From a checkpoint of a small mixture-of-experts model trained on Wikipedia.
Size: 13 layers, width 224, vocabulary 26014, 50.8M parameters.
Experts: 96 SwiGLU neurons an expert, a sigmoid router.
Below are experts of layer 6 (counted from 0) of a mixture-of-experts language model. Rows are named router (the router's row for the expert) and show model dimensions 0-111. Each number is 500 + 25 x the weight over its row's rms, rounded and kept within 0 to 999. Numbers have three digits each.
After each expert's rows: "comes after" lists some tokens at least twice as common just before its tokens as in all text; "mostly gets" lists some tokens that are sent to it at least half of the time. This comes from a sample of Wikipedia text that the model never trained on. Tokens count by the router's weight.

# expert 8
router:489524549502481483523526501524506523538500524505499489481479465528492525504487532515502518512508491484491532544528522524507506511534492495517497447482524514522567519509463511516525511539458508535484502475466434522500484531526533495497460551474528508495511539514489509507535470503479500439485485474537482503523451526484500494423490555449
comes after: "\n", "-", ":", " ", "′", "″"
mostly gets: "″", " Coordinates", " Genus", " Species", "=", " Synonyms"

# expert 13
router:508555523512482489501502493500506527517491497489476505454481454520470492477492526518453564479495500472500505517461523508515501483495512521508516524503489492483494503513508494524474519538451508506516486518503475541494485503502543529574438492495516523523523528506472510494536494447479455462481498447534512534570490507467526511444471492508
comes after: "\n", " |", ".", ")", "==", " ="
mostly gets: "\n", "===", "==", " ==", " ===", "″"

# expert 45
router:541506520489424492504494464532480552465505485510434473491500473514524522502512508504494511509490499495513512509508528506536499482498507513516484508530474503511508505496501491503516516536459508498511493533492505531519479493504509494514460533479505509513519545497472526511515485482493507462478500486529464519537504548494529536440496532471
comes after: " in", " on", " at", " to", " (", " In"
mostly gets: " int", " out", " front", " cases", " initial", " middle"

# expert 34
router:465510459501507463531514517486531493521534485545532490474496519495541491497536483540493502528541477488527538463482527508506531500477499495512503481528513483508542476523519550509518525511462466516493528518497526518505478497483536489494495466464527485492514514472473517538495487484478491483503544492489455509520479480509514519473503507478
comes after: ",", ".", " he", " and", " was", " He"
mostly gets: " with", " After", " having", " During", " although", " while"

# expert 9
router:484486531483492486515481491527481520489500483536485477472487508506501464499499549531455518546484496450483543514496503477492485530512499478481506483537542471502549519515463470526552475494474502465494494476500470550537503501536500485510464464521494467530510525505512491511514527547475508465516509488494455482517487527480484515467461520440
comes after: "\n", " 2", " 1", " 6", " ", " 3"
mostly gets: "-", "|", "–", "/", " over", " •"

# expert 19
router:548515500484465495526506515517498523498534477496500500485474506507494509524541492517492500561526513487537509518461515519517529505513474517479522498492496499484477513517490528499494533544478507499503532512530503508446463491484481482518445529547478488479513533517494490539450497475493481503512487495494411536557442480511465522479484544498
comes after: " of", ",", ".", " that", " as", " for"
mostly gets: " that", " which", " who", " other", " one", " but"

# expert 14
router:512498513481483456523512490495499473468522492518506474473513479475536515482519501511496507499485513517560474501504481498506509474519458505536487494531485506505506468542488484545537579527484502488503519481485516504523486462494514481487487473522538458489548518487500500484506526474515511478500527455495530499544501507490458553466450532478
comes after: " the", " a", " his", " The", "==", "'s"
mostly gets: " years", " time", " season", " series", " part", " year"

# expert 23
router:536511536484422490503501473534480540471504490508449491481497480520517528500509524509491507511495497472514520525503527507526508479503503516515476512529476509500512520504495492503521502540466520494516497531481499541520477497506502502523446534464497519513513555510457529486505496502499503455495502509520477529544481544473542562429494532466
comes after: " |", " and", ")", "|", ";", " The"
mostly gets: " Hall", " Street", " Paris", " temple", " Angeles", " Gall"

# expert 26
router:528505477467507474493540496533491472497510471541497500496477492492490479493541519503500484524526525493533533463525501487450514492514505532499479525537514471488496561500477514532493495531469483464528507479471532520509501508516501505525514526508506480486486516485498488524504511517426532471473496536503523520480491498526476534473485514465
comes after: ",", "),", " such", " However", "s", "\","
mostly gets: ",", "),", " but", "\",", "',", " and"

# expert 33
router:528504527500426490503502462532474556463510493506440485485496480519514537491504511514489507509497501477521515516497534506526503483502507527520471515521476508512508512509501488509522510531468521487521495529493513534513476497512510500505453532471502521516516543511462520485506485491502512457492502511529463528539482553479537549444489533467
comes after: " |", " ", " 0", " 1", " —", " —;"
mostly gets: " Committee", "ooner", " right", " Franklin", " Notes", " take"

# expert 24
router:491534457487479488515517478486518523506531501485501515508510535519499516463505479504501528485553495471496503518446524498490507494527482533495472536537492498545476505516510534534486518502430539490549497518489469495506519492524528498509477500493465483523501513484472488490528499446455476523512512494536499514529509471504508499478505492526
comes after: "\n", ".", "==", " =", "===", " =="
mostly gets: "==", "===", " ==", " ===", ").", ".\""

# expert 29
router:513534504538489475547539513523501474521499503512488483479500492532541493503511514466492485511499534471548509544502512559491496485537498522485510493491497483491525509525503476515461523501458490517485504489549519543539467497521488482476512515550491550505548477479506509498506489492471503500519523463491482535472519498488505514462472530470
comes after: " |", ",", "–", " (", ".", ":"
mostly gets: " 6", " 5", " 4", " 7", " 9", " 12"

# expert 6
router:484496490476512479515515526526572514512468487488465453456505529532478485481527515511458519461515492456540493480496499537488497451529494504499508535478508455528490488503492504524452514512493526513519530522504478519497523487483519515488462496487518464520523564491516500501500524457456466462513562473496494515523523520517494537479458521502
comes after: "\n", ".", "==", ")", " =", " =="
mostly gets: " \"", " (", " (\"", "(", " [", ".\""

# expert 31
router:478549533517482490532539514512487528510502531506490497484494460527485531504496519501515523500480514509502509555516526521494513498514507512517492469481511505494541519522469502506518520533464482529481484468491448509514476521522533501504448562463555531522498535528498531523521466483498488459479483469536493500509477516512493481421496553458
comes after: "-", "\n", ":", "°", ")", "′"
mostly gets: "′", "°", "″", " Genus", " Died", " Coordinates"

# expert 47
router:535507529491427502514498450538484554469506494516442491489497484524526528496512520512498507516498498473518522523501530512522502469506501520521469515524479515500513512503502495505528504546460526486518493536482496545512476496510507498510450529463500517514518542504459517494504496495493503463491489498525483521545489543487545557432494534462
comes after: " |", "–", " and", " ", " No", " —"
mostly gets: " Ministry", " Marine", " Forces", " forces", " military", " Minister"

# expert 22
router:516523506540488481554494513499497481510491512511500470466501495518532519480543482502477494513489527473515524528519526547496492506543514520505484487514516491483496517542480488522508546506491505506520496480530503523543482467520480499484499525521519519511545475489477486511522484508471519512499492446475482543488516504476511492466477534470
comes after: " |", "–", ".", " (", ":", ";"
mostly gets: "9", "0", "000", "6", "5", "12"

# expert 12
router:497498552467507458535480515516484532530477484509483500489484526506519497518480508550489518511538501458490544507486494512483476534507483492517500460511524518520577489521481467511503490528476484514474531456475484541509510496499528467498463511479506487494514502492500463511502481536482477444503499461487452492511467512501517538476481541466
comes after: "\n", " 2", " 3", " 1", "\n ", " 6"
mostly gets: "-", "–", " •", "=", ":", " -"

# expert 37
router:484504505499468527512538493494466551495526479532481478472470446559484505480539493499509513518516496498509508497505489490490510479526499469459501498515530493505503511532453546521501504484463522494528507537507506528499512465514547481474444476492480573538503525534503480484483511454491563468529504505528483492534500509506483505432487478445
comes after: " ", "\n", ")", " 0", " 1", "%"
mostly gets: " |", "|", " —;", "\".", ".\"", "%;"

# expert 40
router:507480523501495500540503496461543489499517498508527470490520515495517516465497516469473495501514518518455492514525490501478511457538492525518512515530509480497502485502477514531547513502489481550505492464512440519530462476506534485483489480476554503513515487487504512466512509481466456510482471445498508504504484497509511497440457525469
comes after: " |", "-", "|", "==", "===", " was"
mostly gets: " season", " team", " Championship", " Team", " League", " Cup"

# expert 44
router:512492502490492491542514525508448492436471493508496504472502492517505481455516488516476488496530500496533477492498541499514501509511524529536473508478471482518494480541449536512506534514514505509501477543489499537500483471506505472509547514519506478521533506506462496506470499501499492465512526460509469537505514519524501499507472493462
comes after: " \"", " (", "-", " a", "/", " and"
mostly gets: "based", "with", "the", "which", "like", "for"

# expert 16
router:537505518492458487528506506526522492511534469543496502484475479496510543461522528498498541541499541469561534514521467503534507480510493540480525477493484494546508498523499522506534539534491518523544507540493497529499483486495528478520486508489466467513485531531491436490506498511511459486511507475502460512506511502512487517468503519475
comes after: " the", " was", " a", " is", " to", " The"
mostly gets: " he", " his", " it", " her", " they", " It"

# expert 42
router:534495536500425494511498463526475544463498511507438491487500480523521518494503517519490509509497498472518528523502534513520507471496501517511480509529483509501517511507501484513529504543470520498512497530489510543506468489504505495502445544467506518517514550503470526492508493495494508455494491499526474521539483540481529549436492527460
comes after: " |", " in", ")", "'", " won", "en"
mostly gets: " Charles", " Q", " −", " Jean", " rec", " political"

# expert 30
router:540494536497422498499499463531470552471508504495449485484499476518524518496500520507488503508491497467507522523501529503514509470499506522520480510528483508508506519498495492515515502539467522497518494523488504542513477494507509503514450533466504505516515542506452522489505482493506512450499495496520464523548486540475534562431490528464
comes after: " |", ".", " (", " a", "In", " In"
mostly gets: " ARG", " best", " Best", " 2025", " Museum", " March"